{
  "experts_per_token": 4,
  "lr_router": 0.00098,
  "max_steps": 4078
}
Below are experts of layer 8 (counted from 0) of a mixture-of-experts language model. Rows are named router (the router's row for the expert), gate (a neuron's input weights, with its number), up (a neuron's input weights, with its number) and show model dimensions 0-191. Each number is 500 + 50 x the weight over its row's rms, rounded and kept within 0 to 999. Numbers have three digits each.
After each expert's rows: "mostly gets" lists some tokens that are sent to it at least half of the time. This comes from a sample of Wikipedia text that the model never trained on.

# expert 29
router:569513423492442407488501467473450554544535478493516554491543479502501561450539473544564442504419447579393567553539440527456550559484452500514480515496432552467432504552508550429609415521447366563419436518472522517541538499551444548526479460551530525569481532535466500531440487541526514534556406582445487493456399487507456557596535500480563502518483631464475513539509458558558569523642478528521449526493537600603501535538483417481626521470395507395560475439460472495443537574530484519441485487534527535526427490446451446480447433491491495478448501508544528472538586483466472517
gate0:541498496413547573532495454540510386486481549517456500455502487532517441503599395494484551478576481503556434510499559453585600485522540519476555473407418451554548480562518506440517497531497443538442491410476494635548431448471495503519442474502546534521525515494448489421455526466556533504486492594529487590464412549529372526526490535537531531486528476574479536515453451595450498391519479514566455512510489459500469513544458359531529555561526550501422505561489498437527526460433580463432518465449564405546428450522591543493465514485512449569477553462600569440411439485571553537
up0:469570520558429552446501604503527530514604491461476558578444465526505499506403564505530543524453607449489522494604489498415392479407449494543475478534510488486552479524488528525450474460479480484528486566432463391507466456540475577526542592529497483442442645532598451534518519505551495506462489530479504485512509450568584465504468536541384559543474466518527514495516475418535525488342593423579584503472469501528550515516524641476518581503428485550567524465496544515465564529527436523564494561504526543445458510507488465466523558527423526387487427576440521509563481498440518550
mostly gets: " d", " ch", " N", " tr", " D", " l"

# expert 31
router:613451464543406471547565513526529534472454502549493544491412448487475442441531574496421521604422500578529588518455515486521481636514466484444548405472511528543484505548416448466665497571439491526490440516510488415489510501540518474430360492544508559505393476542495491443439482511446483443498535576488511450446431564515484543547409553438529493446455497543450516495480497524605562562524468571506564475407505484519464567508548534504579417468429582481512539474472385442473550524408500523535450490519474517480504454493439493484496516578512462506422525526557442510545573564544533481
gate0:481491454452524472491479505498575505496489452602467610520453475521488495466551464495463542522502430517566463458440527474489500525540434594480537491502320559534517467458535542519572481479474502467506546502474556498411430450500501527461427488537516479400468482530477489504436482475482513471537420521481573455437427455544588474471490524428583527519591488507422477457431456562554524491468484483467450419401529593544509415447489471511474520447464482503536546430471600485463496440468532471460352500491391610517439517483414386487520456548531408483440410611518528476520508561484483618
up0:493479455480557502486511553474533561462494511581473519589429531532444484454503477452410544532552415546536500430446530526488438496452480600420536495480384623587522421473494536493592472530476441461447596497430550510497453480490537545471519539544495525440479464484522551511390477487524476420548417445476507458453451472564569521467435555438555456426529568466411484488513497534576590463436458503474476449429457612423497489433522541541483479533469508512515535467519559498516541459398561461481492521519372511526404508470429397534574445601477425515461418598528486487520533518514528577
mostly gets: " \"", " =\n\n", "===\n", "==\n", ".\n\n", "("

# expert 7
router:576465376460507463551486433467510563447472496467476510504481515496481600571498501480512502531458459469532513531539535536475538537588510417518477480461460619474469526545475470482530447561406452418424474505471451434465548460512488477454480585528517528567503479511511469496489575509450413484562495554460594545494467563473551637531562458467558473494459503472404456564567558504561450436514481520577509445478544524441523479419477454348486445507475563517437533528503504510549570541426508492388422477548532460522491510512487450640578465525506498479510345503582541560459556415432458435
gate0:464421494547503533483495508553570577570527501435501564545448505521522547476589475535490524512631470480470477518556485507552540464523462437506518570528497505584406515505537483517632531543515423489464494487551471438484465556498614515507474492429558457588501459406505473487459553515568563519491511462469379494426469535475422489464462354539493470344525488502412613554538607528497465418531490543524474471560451477562522446521562508380449518506480575547424564517469461478522517513487515433494454516496485586534492532502466468555481514485502492424549429418540635536550451471477444521
up0:510464462475475618536456482505580503530513487427476517504489515573570487485466466530495497481498478514546466553539441533487492438442503479481426468495462451550544482578530508473561523521483458511532499446481371524513527526504506485487482498496519433587491547589493437494471446346656488540544575517595438466533498518558386466495508428533547475507525561422426501496408436573612528536399539523497524426566485413501439508451480478482551473558508552522407456522515521535445454455511439401453534483506462564530457565533451457512475376433503431421471463425563535523548508504625402471
mostly gets: " r", " g", "\\", " ·", " car", " ar"

# expert 2
router:596466346370522430492476389490431529450457475463511532515557502526518550424506487459542445458442537561495527538433535536522521607567489468434555522506399499545474460511451495488546521476455511477457435496438494465494519443461552545476544514550520490539542479503528536536476516487395539481604485594563610515501398538516585531506510475510503579465464531518477463494557566530516551477543536497553528508536496492471524499513472540396592543515519497427484477575563470460440506462478450575487436425508530496603507425547505512639529396595523384486454545551565583532407553510508484517
gate0:501535480493593499444500503600464535474552455548542499551494458553467522413430503506460456430455518472550514473499448471461505523497470427526570545495479422505531481452472502474432570449465471516463450539499441491516593458405407526566599622496592510551428589593513543448492508546506494508516441516580578492460529630614499481587512525502568484399424510538507503616438463471465453516412537519564401494479486514535499508339515449540527491583453540446522461560436496567470535546514507476496451571496561427526535522548457419526436503560496517506555505412538465551524570463472484495
up0:519564491557413575505487590437497439465490516496442484505578514447490444426478389435469518542475537543521496502522549574560572555467521599566516489430552579472493544553508509488473454437494571536416508590506515470516406537437509500541482466581417464441488496439458497401538443592510534457524473510376506464544441457491400457439419497455579469549489491535501499438480549540499523493490412446600540595512592481576497486539568555505398528526517490461466464480514565462579485461482515542570375416488548510596470392447527415469451494443486535539475493526501521525538571540548511483
mostly gets: " reg", " red", " south", " mod", " located", " north"

# expert 0
router:616386467514532480593549506443525525483488513440600487490482550425500541430422517441418483485495497494504504561460483531458509487396539538481458506566465479497459417497484547443650532516523488498499538405525504512473561417513600561504476438504540567516529500580562448457427452412586446433548550647447555527534429570511468533543488454512467489523571460546467496463486592449581478447555424551499502625495494518477557478456554485507462478528473574441529484472542425549451554529514451482530445379563516429522495483475552511470495505430557379482506527524508522461513547519570438520
gate0:604478462546463496445543463522405495512440529433521478527560448390529593535611411469509498458553465505491458518544517462571567444465562427466552488546519473540476563460496439510531508528498541435596492496597500573490498479518593512537453519525481529535565562531536446501421500406527460502463597600632446409502433458516439557458434481562400437465616522569554495527564487533546579489478439453524453572480529506494541549582484496461497447480444508424508444517534415535521501438505465519519486376573471481453525520485569460438426473526552520425527594496457478459456511464528491523
up0:581471554493469511481499496477589561540444455497454568516454535468421463489468467397477506513540575460487514552463555454423489533475516484467458491477446445552453499480464484491478445512446572512580482493629527457562450441456515540470484452520401393414501446550424443452497578571502448562516476550500527555516551555546464571474557492518459466518407453518593567507554610528501579486509388477573476481513574534517459491502516558463624485584469489488566457504491520483419563489469474429448496507516476509473451469541558540479535366427561601535575573490512489517512506407585555387
mostly gets: " F", " B", " Mid", " MF", " FW", " W"

# expert 5
router:485464433540514432638467378533512655481529534507604525551503483527524484436530592531436560543470526580469453510517485561462433551629544532458438443507460516531491464495424458473528554516479534483497487473561482491466560509510483561485500384544512537518482499559482555514456410504509484392555542533494494566462413473531502512564405535531543489515471525430411499500524552467532510456456443447609437504462493500440531519544491450487562471469483408519576555457574504465515524657490398508517422492490468459532528546584420531544465540519501433519450485503469544449523555508513612588
gate0:449433476425595436513373628537573522483458497507568621554514497515486450449519514498566448392603545576454559524471584447514454470549499488448454503586567429473530512486595492531492465466515476459577521464491464524536506436427507542428602611533544488477514511508502483518471502475456485443510565566461547504471493508564443509550506556510434435474614442499511605529484530507505515453601472467571567551455493449405497492483503450550484488457485365530606551440415498517512525489459530558458484426440467507483417492478478527479450454526434454482524492481444443508426433515499496417
up0:591451525526441459406605459410437495455552491580451525582510413483487624539476431498390497610466452483565522463501546509503520472502529551442450512480462482516498406502566414620540479537547510499537450520419541421465479540510553471445501450399430476529536507450477572491423503541481465530582504507475528542592577502488406497523508526390494498538504467596487464476399444487554591517516468518524510461480480504476523595491490552530516403488488515570594535465399562533490525546521541452567613491567526508585494489544422484561566489479471458465573451520527479432499496514497465539
mostly gets: "aj", "á", "í", " Mor", "ij", "ić"

# expert 10
router:503476377467444433591469451433409569455453554469541535510533548477528522345552516492538515519495534585510507476394434496516439640570468505526525512468392518499477436515491451404476459467469438444471470467493419514471530369521528554413427535510447595457492490532516494468429455525471476442507440466499488539361444546552525503517436526501508445489519509409532522504532588449536546485545542469510505481508504476480474550539533423543514498508522540430537513570530483420485509500566456463488406488480589448550445473629570516534499462517579385515442491404492531467430506501512469515
gate0:544482545575503449482502422429470489493422427477515514483555499518390486575475412575499399485571498515453461548399546541619517500471508521496521484496600456494503521410419570557507508541459565553426480506558512470462497542448474507514547487395476434582490458552536455490552568478511487603488525414510475546487396577526503514513427495466473508432389521521483441533462452456499542445458533472494606477517465434614576434524476576518557501444573607424505473571437491489483505523523489452496539557461448466408583407572462446526504484576493488554567509448560580544500476520506547513
up0:540492432405475570472482580533495547476541531427517500394488538507444506549467517536472510413584497457513505490479405547524454475473445462528483529570494463494554432444470546473432497526423479438450588494475544510558553545504531505522455490424549534686527552444432533427506540484551524432482478430554530461510408477421550512564429524470468535453546461480468430633466532564596478567450556475464587478479406492603451408497441503434526550408532484472570455448458404498600537503548507488531530522451477546455578492436492562454510464531441443510547511465475452547470544514467433496
mostly gets: " Museum", " Church", " Island", " Army", " River", " Council"

# expert 3
router:509461402459480485474579531401394625415465583481517481566495650557523539402569437421396482528480487532453461513417415532525504505537550530495594468354540626495522432560446509509554422551472498491546470478478481479447534472535555482544479519525513536551425474597451486530505451580465481475508488519517510553485437582545495512534505492427603494511456527460464513486544529508503537517512470456595477463454490428514558483554507482476488530515472573450505465488480480558518546570574499573442452466487531436481569535491532455537459443640512422447503494553489463460489481556553541590
gate0:517512446504516503549543507523434490482499633537480512505502469434421518482489508513378443582500430439456412495506511494507487501490516491455447542586542540504439494458558551484642546452504478486538420527457425474532447496540502558582479543458526473503550530506450643482548441542612505528475502574424467439568450522472508552524544451479546523497485611473465523510449497418509498450509474533568485505484476442498428507512553477552433486485428470540476459424474532598541451631486575522533462452601526499539535520470568564478494513534503511492588437565467605573347465540499498627
up0:579527546518388420493516522477469527526385537539528458489457492474471601569573511480479575541468538492566528488423389460476508528538521499444510510524549478448522558562591581448489513608556462496500513447501546555410559535535467501528489544419422483513549462588458383455500559445512472390482492515567506489545501583523475464429452447441398462518471400463516513541496399503431434520487556487486449450436546517413581496514514483421468386512493538496549512599497558380484533460455486464499525503443448486430486548456461495478457545492429580560438557552451450492527484442494428514
mostly gets: " im", " head", " bl", " p", " tr", "arg"

# expert 15
router:570430450484662478535473482463458499470396499521506560563509477503540641496425506478426432506473442511490530523394454560405477443543509464517516506517471541497489495519409450496544465550497531475392447456548552516442629441612492520537458491554547542584415542474526542394456503492475465458503544485547500513461497501562461484537520546382498434530526540530589462461599537459522536461578577566579496546468507515455521469506511495414493526491464503461458491510448467560533584586454468523510495450521539504536472527518472343430471475502526541453506438587490491525426582412537517489
gate0:348529449554480457413458508532563537517501583429507477478526571572437456495546457514391394481468479507571493564520468562510505432518502465552435446492561438517497603471549510524474460568453523501464403454541504553489557519519487479559515553383482622561429543584514552439465466486501549511464537511558430608496510477543520525597519521557478479469428473454405510504555470439533512478529489473465520496465500561464530483586547504521496517525575551611464479591488525497488445471534514545507567453517521485417444533540458491508443494658441448411545470580572499482494506608502440495
up0:614534500478430544536547505529508578503502429445466457589548490511477517489522534467443566483569578496515549540447566514543521465525499603404545550502456482478549463457535500478539531404545482499495561570453481511509459584520504510372482439579444408535578532452488431563572388562552520460417509411462455482558467445507482464429404456512532473463535412491552544498389502491534482529486492500503529557540534543560462622406436522467558512512456520553480513497457515494424565465473552461486459550588494389463526465371469473492637518520523440481566468475471525558525442480550505531
mostly gets: " at", " November", " July", " January", " on", " February"

# expert 25
router:552484455563465407511428515538445556516507570485601516562493549532547568375573515484456541495484502493501488563410425540468406504481564570489619491482438537490458537621496510470522455577541390357501548533497466447404550486533418505489497447556493509602502576528552520431425537529560514414498500539568550583478386614522475531547483499491457471603487518493474538541548537490579501426478466462505539489467501512480559506457541496398524542524510594489523459564518484391581508497510522471500505485492549545473499508507424518571470539490396497467487480553462499515526588436439519514
gate0:504511485572422449456414499533522552517487483471550509589629484500531572473633542486497383559512522442463499516446374528454571543464565566512504416510449458446508499463470519525477422551533530430544581575469414463472513438489499516429588515528554476430520571509447504474466564592450482534446432443519556523521480530541537462574500480504401512520449455499527515478514424419508457545498512414611473524507464528543539482482527586417528445450488581602489465530437526525560538510479439472484467554442525429401455530581504414495434436562440469494439601530445497487464527457509540488
up0:565559545492547555529549472414521499447423482597493453464492493486597545499452447419535459501454458533530545445483618528409513449436413460509587524537517510508477491498530461434473505466549442629437485466486537506503379525451476461599533530469587445538468456502508550478469491435509503456475531413534450508418532513565447544519569509453577576592417625542562515502486557475474476385589517529510468537483539489436514480591519453396499602550524477525576511421522516497506446516516524515507523502426472515457538574507509434518493461498455531505441567376527485494462548546627528499
mostly gets: " t", " s", " S", " h", " f", " T"

# expert 4
router:516484401596466473460463495473367587491425510488472584576449527482577472482515522559511513496479427528444476487530521532479559595470500517506414444499471614464433599455470450479512391521502404446479451495543475477469487473502620582475422509526530485583448539433537519487542413479387510446521430522507599508441429515521485562535494495480518444539479456566501485546522510448568543431497520486520387518463514531623531549495544513452545485493539520422484507594534546411507530491493562579516422503468500464531532499609484467519428424548517472460422470592553498505430604465488510478
gate0:528493530518517478498465502462431482461474492422466479474547569436514338554499552458542604521330505458484459494475527518467482586461534560417460427462569424494398506529531576504476503573472541485431531462455481507501444512540531614416530543503489490511475520521478460579463524531517511492489449551492501453508526496467571642457427490657524504515452447488364437446516530484455497458408520512563539495447474506518569508526537538434565566432547530516488598488498429494567553517500527550459536476490444451520537544536602488439519460530483449440532491585530472582424522560520423500
up0:374541475475582452537558553501469410440503422522502486454482469495503517596494548432505447473518531451490410526475506522536479521463431497549478479499535448484638543565423540427589462492497532479589461513607616514513485437524532462593435472483454524486441478555526555525520488450445486584471557605568559447520374499426551533429651521468440508413540466387538448532437507541503489458531457502472508498481572522493505558448390584501536493509589499510497490496488506473501480520520468490426469448503463604464511462483503542486458614462504503509583516531481463504539454456485612479
mostly gets: " v", " sp", " pl", " acc", " comm", " ext"

# expert 8
router:534439481529431435513489429461508560491460486594500489537518502457561551445588461606500513566455468544460490594506511546435464595598520603556516473493461489452499432594528456464601544576500460470421462416475511513441496524484465529497472443604492558450405543555457549469497502566485401421442517536484517420438460480450509480420395413460551436490484487530487544573599481481559513457437455604560500544525443580498454570528532466469426488490530429395555545417443445490387573453489455519509453438506550525501478459478515493514493463506516442495446484495526466553506533420473525560
gate0:566539376502450395429487494507515467480529547502524508436509466530508605516513452520504544480442500451525481550447484527552519465521510521477468481547566417499500422517465457556606531511427493422471545564333450505411521511504465562484458483494494422497472479509433453520568512451489529471604455425557490501493452485555469521478404409375575503474499534507588535522463420473576512524520494546528558482474388527504446510429468498475505440423538414428558583559472543538531524511580551474540468436469560567462508506503496532547530486534461563534352444531446442493504504478349508457
up0:435515542568516519543553468494423479530458486563478429467478529610494462492481501464503424482598452546488455449544538559502425557529447541466511496504431514511522466398495501498533503482404511569453519545473543522445421391529398519490531534463536427542478423393499484478535527490479553492560490499585617506501489499566443478463480516500546432541467515453513485635530516500535554405441546444627543473345539505495454566598507534528498468396425625439538570524493520542472492436568480423484508575533485436470503520488518537486481423485476499593536553516581428548469500541431467517
mostly gets: " I", " o", " U", " And", " any", " Ind"

# expert 19
router:534430415528522443523404420503448500465506421514510597537524538571548560460526464534473483499474493539457526509507420601457488498598502449463410517534535483482522504514463430489531517597469473483493414508553457499466527442513417515547556494559519539441438557503462495470494460507539529521546513530495511517434491444509563504448477498497498384622582510426492549497487496531514613521473472585582468448508458462516491488404524522313549378473494429435525522521537432373501468507474494625504444506516513481518543459505550398524463427478539478471411533619515543545440558563516468529
gate0:543509538542548476470481406526480473498588490586425488507479517497570481589579500508549486527448488436472523474544418475496504530535468482603512547423408397544519531556622505474437418537475474514509526538581483584464535458513434452529437445496552474514450565540586496512466552507537526480566515472431537520460471466500519532477600610533545516570590513445445605508556529497448479463460473521525453570492478576498606544476539486530442508500422582463462530438599503454433561535444512610464518534570541417519522510428526595463402483531495468537630529479500460468558487557516568431
up0:557577552568570537520465538531437486391512475572400497475489464486558585480478529502485531507452507433470518494543488553514487446489463458575599492372586485562477507459497496529477394465437597457525544608501534610543480477465509494499401424520498567454456556503528485522480460433496363599525508492495513599557472524482542532457593528470652513503471555512577543513473572539519550325542508468513494459561453515587626458513488473520468517479514591559548514497427457502487502511479467590485462534514513533466562530428460531518493472491501479504507453420462473487510510496538577509
mostly gets: " not", " had", " would", " they", " he", " been"

# expert 11
router:561504445478463396641523424426524574409435557546551483446520526517546492493484547454462405553401512542496466522507485532514494590493424469518485522504481574488549518488419563468588475570443493500438500501499479507516499407546516612494501491596537552574475522519514466535400472526539429454538533630454537484545426480460559520505433404488558498488499529505499492539626517464563525463486450592535475493495536460527503575533503362472465448500429609500498478525464462455493461542462549540536467469552504506533526433572359550599506528482561467476499504537584494444512549425475564524
gate0:465434506528515552477527503472513560526369436490524521480396511476467495381516499445493495476500538515456526539487515458493493548432398475592511437500484454543642501546532536493465531540431538389530433465523487573479442516537435510502503499480372502518479538618536529502554414526574444522492526521468513556501489521506506574524511551513526459439492473528529468464394381510419568533481498538384534572451543532462402513601489670432497482492541509491443465564501532434539503472524533425448564491547529471538417529521561429521470513496443569494441571547540586518501535479573551441
up0:451338538473509479547541476533510525525326487387515468429395516475499510433511514445487489545550591603514484479606530482477517538430458421443591497566511529432501490529452576497503502539544456391406492456522529464446514526489513544552492461520455535507425449559550505476515460541531549532452550475487578512485560565531499501439527562558551480474474409594607500558430503461607559537472509526408501483464434506462533492616499567443460534495484463524531444492562542498528525532533530465465561519537512592537462445567412493442521538470534478528497481431458467553397564522490550485
mostly gets: " K", " V", " Z", " J", " Sw", "K"

# expert 17
router:514453503510554488547528534482444658426434477500565465466446529440515436530477565536577498506410493509433464521437576544455569535498480443393478526507548484478493488468486449427633504516518419518413547501545505413486503517573530461476434507565502503400454544581455505544397566466501512454496569515502531482469400599490513488453510552490470505551495489499472504500509544420447527442496512558616371473424551449504458493511451495397574561434503589451448513517474535445519553526453430546502516454406557528550526529482481442520448474530475486467506535569575450555403599436490454541
gate0:542575470582530488486536526484451564569551565427529525448564533515458500543459455587521475487491491464508433438477485477487476511568512494470466557528585492411487502512522389496601489447537554444462564460560491468532504533515497446446523440498611418452502589536499575540401505460496462554497568455548518512493415495531468492423431456622543493550504406473504476394450574466469462458572541553559613472537548562516503446468574420485377593473509515441535586530539514458472538470502467527460514542490620509430462505539505456516453507500454423562477508601555559469410570450434508500
up0:502534399469533432504423494507502474562524504518547540456584490484526488503545524563576456501485585507465478505605487550475520497473461502518547502450497522488417608446407492409480425480545570510505517424509491425567633355493495570530466544533432565575670626483542479523548567600521498544413430458489484501470495497500484548416549440534482546456449465404444472543493486489418522528560510498577484524468531429430512511553425531418522431437466536472468511505475534467593493479506483437501480518497438475465420520388558488467521485551422517468521462450448511466578457508467486510
mostly gets: " cont", " comp", " inter", " dep", " att", " exp"

# expert 21
router:574422464499591495555514429420448514445432557465574492548549512473448570451471438511523460485492458566528443508477505583441521483520502537510499476459550456494521493562487443521569445579495551449454526451586576393493577397456484563472510400520544537581420596476541580524464481468447530552550542518439511457387455486516430519541461505408516552564504572487523543524526568499509612473537535477526518439441471461480539551466567450536509542472555541453560455537566431531503497448397507406421495485470619522560531518534420458502514495457537403457408489501492593457460574557463496472
gate0:492563451531540589506578580465474558499564370516514518596478506406458562510582452530521473442512540479511609506580462517534586520445540518543536487436526550479468516427463511510530455428505483483443485533530555517490481454544464537535432408528582544590484526456471551455472557468485575607602549465456550454504343560478553465585489598459520472561353514510426510442479499553514442504480514518482532408501532520475571391492525472522451516503504487585508529631455476544501493593502486537461505462477529572478456512615477549564566529513484467507506457474470565533500486554530525515
up0:485539528521653547529533509444493529465543461493544522529551543496552481518563456511496485472508510589554541503481507483508490539530493502491452540519554448450566493466491378549537601474529510405426456510406565437522481535523406511537509411460532541502499410445429499476488554444501568502569524476466512512521477446532440480532511548477569480595435472499422513467539484516554414528518501564450495519418549476535535462449524443574527517508563556553550506595441456505523487527355414600499446511382597402631447462511508475486523498509560549532487475473527598387498567574424552452
mostly gets: " St", " st", " de", " De", "St", " at"

# expert 27
router:593420473505518459541506415545535583423428539523472548575504542498585578468553563534500417514473618553481493544454483485538519469507430545398448385481486509570435454654479439450533468591420470438495445472559477452465509470461495559520490474620496512446470561456453508481504483574458481469499505477464526544497490524451433501513544483482494506551534534473450576505572472502575599469505431569618486496498536504420521520423560549345523434505464465466482509481476503435392544461503526500542543469430434452499510555492458450477489419500572461447515517501465494490411566418480544466
gate0:680477433467581488520459477526488528434537506463514497522487447547546462527527518453515495558391479548448476576518403453494612504466428502504578459546438438489487441514507456571575493473495449451448480558547506548502486490481500421458539488546425487498568508432440478500483459544535539380480558539538536476511450521512433420429618394519539495393544441542426485517527548559464517450460454545415502504503553527430485622456492451408465487462429464561582483519470512566460524526464479511511433504469454499477446587459492423556531447490391513573557514452409517520559554535547543526
up0:573463427482515529555500431465521366397491553466469497502477415458522557482569497520465496498500430476472513519452477484428521505498446402542562462539571451428538384555589563516503559485588522500472464575528507529493496518540450465440511503570537490532504530420430484493512514452507545465449510564525475430559578499485470446447548455537539501476553451512470459524536490525579497370542463474507499494441506471549479556503535366499422509535447345515390533476566385552474523519439478572434516513483440407412406475450516427554494485565461547557481572490507432473524547570520442561
mostly gets: " that", " known", " where", " such", " some", " when"

# expert 12
router:584443432560422400479467436383475510504515452561522492533509528497463528450526488428466449623498519538516558459469503499473424609423451424424473498481465585509457484594422450542505477586474436514484472513487482479528540547485423561489467498555505591466507580573510423434481498550416479487471481563492516495462475490556529518472439488484454478522638560514523529598580520492560579449462571473544518589441503541498434593550524462455505460522441559499528528497418511496486596452504537555473472415424544499563579561520506530539406502582495455438452395523495444504503602513541480482
gate0:587514413572438378431588419606436516493437559456511527559517476490590558512542489528375570501568455542471459450455538481561448466465512466502488508492396520483495466471507435551464511582502536467477594457465510545455472477450538435505505500562594565542445482533473543488445471517547490540441525521500532487464516538426496545482482453519462487472598445524489536457560503446447539460416517477558472550482424514545395478475432445433477488449534475585405502461470486494482524460442527642465522522498435579532473501571382547516420550580570482391514483472428484569500444566515498462
up0:400536559510565484465452550459548442464479443511506469553565520536493435469508534518510417508485536440457532447489533505490435519566465549509609493524567485536542504545421436532505486425395496427542460559447568505569473526577543559557434524506483499484490463601449553461523517471512560525545388506599453483571460490585573514571562495525603517556475580479463576431449503530464437507571533498599552501491627402559539470503497510487398497556471564500523488493446591480562514550621538412559454434520539523456490466568591556496503450500496506553409507538557521449475473470469540569
mostly gets: ".\n\n", "==", " |\n\n", "The", "===", " Best"

# expert 6
router:677376510520579470592526477492520540501370467513518562599524467524552560467465535445525501529470471549455507536481445512463440549492482493461550441499442565548472447441438491513561465565500519519515494466612528452453534495580428507422484458602591522528512515476437558505455497404476537436534518538509536464442457489442530574583473554441518520549477569504535512519516488543443528482571579438547527455442557576480482418413530490473505509508469585503508559490430412493383627562454495436485472412476504481549512502571492444445521519542474518463479409589456500538497565504549516456
gate0:619427571575558484544440529538503500451450520499530481426557476531580607490434568480478488502540489513471519493567520545522431462501504498477550515502458545474547448533556533474366461572532481465444454498551494382526452510480514484368473428473550520428520502492628552482535504485479447494563465528475499485497442499422551490437464540438578492595475596502502572598495494541577484507496402487535503482508407492464489516544574586418534480529413538600559549560521535449502516494465503528532532385475530442490523483490515512591533513591552532429527477437436447493438514584532574391
up0:628520483519508510523432550490554391575464504491462481535492420424495568475475577486508462545486459465488418536557380491531516474524562557523528449549434430588562513528641519447521537513450507528559575467557502487577506533474539464447520459468582530511438497528509475502537380514542474463541461501529505521460434466532569579528494522508466454556440576471510426463507512463500582475531440538525432508477553597421456502509626456398389469527556425560512517445529431463598572444451519541469577517537518553492471454514498430502518606465436508419500549438455456583543457514534478515
mostly gets: " In", "In", " in", " February", " January", " July"

# expert 30
router:532519542497592473560557534489446580444498518542458548469505470479540521438550560588481397480461516475468516511532480510499523559487512450527506422516515512497383451569482452551749489604528482439485548441496458486469511412539512506495508523505532540477501531466528490418491512494507470427439523569529494444475400520585527489515494519468484510512529428514509526546529572505546523522531424515586529420490432418472455458441462524409523457518463587410470635530491427480597533506499393501476521489577535456572608556493519492585494451442536492459519486588510463482559530545593459517
gate0:541513438503512477508392512496556485370505526502478397566460417470478583500452559529469520332632506523533488486461518461476509523491543436459464432528471510433458523459549439523539474592442535528504542577431508471456474491547506466489483442554423539552457487537490422415598595483495544523570506587446496529447436503530544528519488467559559507514479552518568503524498537522463443518570544522544512468584468417635589492508542506471484432536495453537602516443469528413453509491524517529562535576565595503447495541511554477527481421570375466564553491523488587449540453512460512483
up0:469519515478573441541413494453505533620510580485424627483512461476471496493522519500480372515477581484446519481470502518472422455476464417535526590461513543562470502499489575442500488391493451458466578498483542515525446407524582421598483473544449462453553467520493504491527446576444486458477476466526509469475525512485442534483572478537497542448515469593459557453490509470522576485491501484508405524473490517484471533554448520570526528449519503517481368516557487543413539436447486387488542383432447594480422583437442556486507562489575545435509541626538469513479525393393496458
mostly gets: "′", "°N", "″N", " −", " MPC", "20"

# expert 23
router:488437396504523509565542509461428607474472479537417530604524542464499465406498512500486573503437492532366470446453455494463424498550547545404469390468485450567493535508406432524550478505505434464462499406476554516485514530526471592515504451489565477488457616519441471563438452446554401538528547509439458514438464532586505474513518512538538457546542496445464527514503573445540495405501524548500479475488471505497495544501451453487500429573436575420561544517439486476504498529496534472426401471460614523527429495497479437482378451505600454604459440487519462509417521583518482585
gate0:447466414493609465461522466460505566602533498470526504497453469456468417550546516490405435467522499415500421469476518518518461511567511525532477420502557445552457518380503526473588396487407545558486488506563535597500429440551597571509526422460540536539412622569434577386421511472518474528580499527547440530543451549470441467525521493544497533480483537528524472470484533545469422418431512515473423528492465527520485460541520495483468501420541507484459532533590533396459508481450461505515538450391611453494475490477544545515490501417514576552508546517484585480418442569577503558
up0:454623493506551461467572359543531530533455499435520504601668548431488491483503511496421476495534456545445461452523501478575401490524478445491501415498501526564497453493461499463436530587456521539366561447535518539515491627524571354506490490539557557530483506485488497419501434418503481410506487462443537431458507620635506502507440425511477458522476490528506474461540533556543518412539509448431453513417547473517553512509542529523465502491514514376528524453545497496510507556450530516516448392522530489531529474460550502513496556531521549496574432479497444478441436556535435512
mostly gets: " his", " University", " College", " team", "'s", " Team"

# expert 16
router:561464461411511469548492383468490514495423482507577482530532555450540534411496544490464522534461514571519461484454455537469429560483439472505509484484553562471533480580420432437551470526560499444447475496487492440403566468477456587465550509501518585460467512504524496457503526481485458484557413607388620520502515525534422470456481501421496521534570494464450432563583543465611537402540568516568551498469521564545515588463494545389504431502362500374465491495525480554446503480495541476462397440475512485581495566528435481508486341507452567506460493524494460481485509503479551530
gate0:521449500530489427521491432549513544468425517561456530461530514444504454486471461481520516483470602611490491504425513560524503475508440426558475495532577526460472503493452656461474487512441476433432470599487482532447503547431412576461543506593508543509470483546579534470509535508499458477391510466454508513377532425575411547546508558482534501489518414549557494457407516467574521470510426476522534428474495532480447539610508513436520400539469442470542408445464425501569545429494580479438438470466545385465552511455515431459480448571453423514574470530493485477427510585607495507
up0:506519484507564526471450564453544462532482576492568398432558546559498479480531504514550539406443428438428470498558552556524565445447610585480636507473493482434551626473587458441534499448507540540520535476469510451522510445479500468488393521528538601459472509448521467549457481491476481611470502475536514455504453418451551462542463516480462534522411519510494419553534441485489418546530457548504469601451563474472513489477494556577430580533566475582443541499416534496418461472470430526440440448513496510570487470481507588493543520503573535579367469550451432478463408467441533522
mostly gets: " as", " became", " called", " named", " including", " because"

# expert 26
router:555370480478476430512494459516475521383374460510564512569455465574489465445560572472439480564479506495464542467492516501468474584461472451431565545420541518494549521516505422455519472560477460464459437430430527453440576492508590561544370493500526539429518581514467400503418467564427467514484542593524542477500466473567413605516496465391471448448516534461389502516513540497510604490489526497519514581455565446543552468448526517434516429567548558470430511524434460452443536476458507507517459457536510522561481555530415478513442463492506448441442526559427554591476501461550452544
gate0:540454485519556425522483525588460456486478381544514505524506503535591421519521535468483518541453537484413536518463498558445617505492477487529458487414528520411510496469561551500641532518521451484496505482415493459532455479385494499401540512529496458449507564557546407583465535538413471484500588503491476502476438496506396518508432473446478505525421477502417462491512673506468592494543533427411457562544445411529550532518513482518443621483532536576541493538395542483525426447481510466469468451564472432575466558530559422536548476510445553488501402464527550549516515563484507530
up0:455487487433363510452497437505490480500454530489539453421472457527508552473540521500511481540424490497530615444567540533515548540430513410463444555507434502415505536472542527426501514504546387400535506425483460509488543559533450478568478567587512461511509489536485549525471467439503448528557499522549499451549477447559604597538515503541426441420533499476476524502612566552435451527448543529485504602411515529500497598564582557487412538500437489416436522567509552409524521506414523520541424527504514451460516506441465450562568484524347569482512481439572499511501421518563455428
mostly gets: ";\n", "==", " JPL", " been", " film", " sc"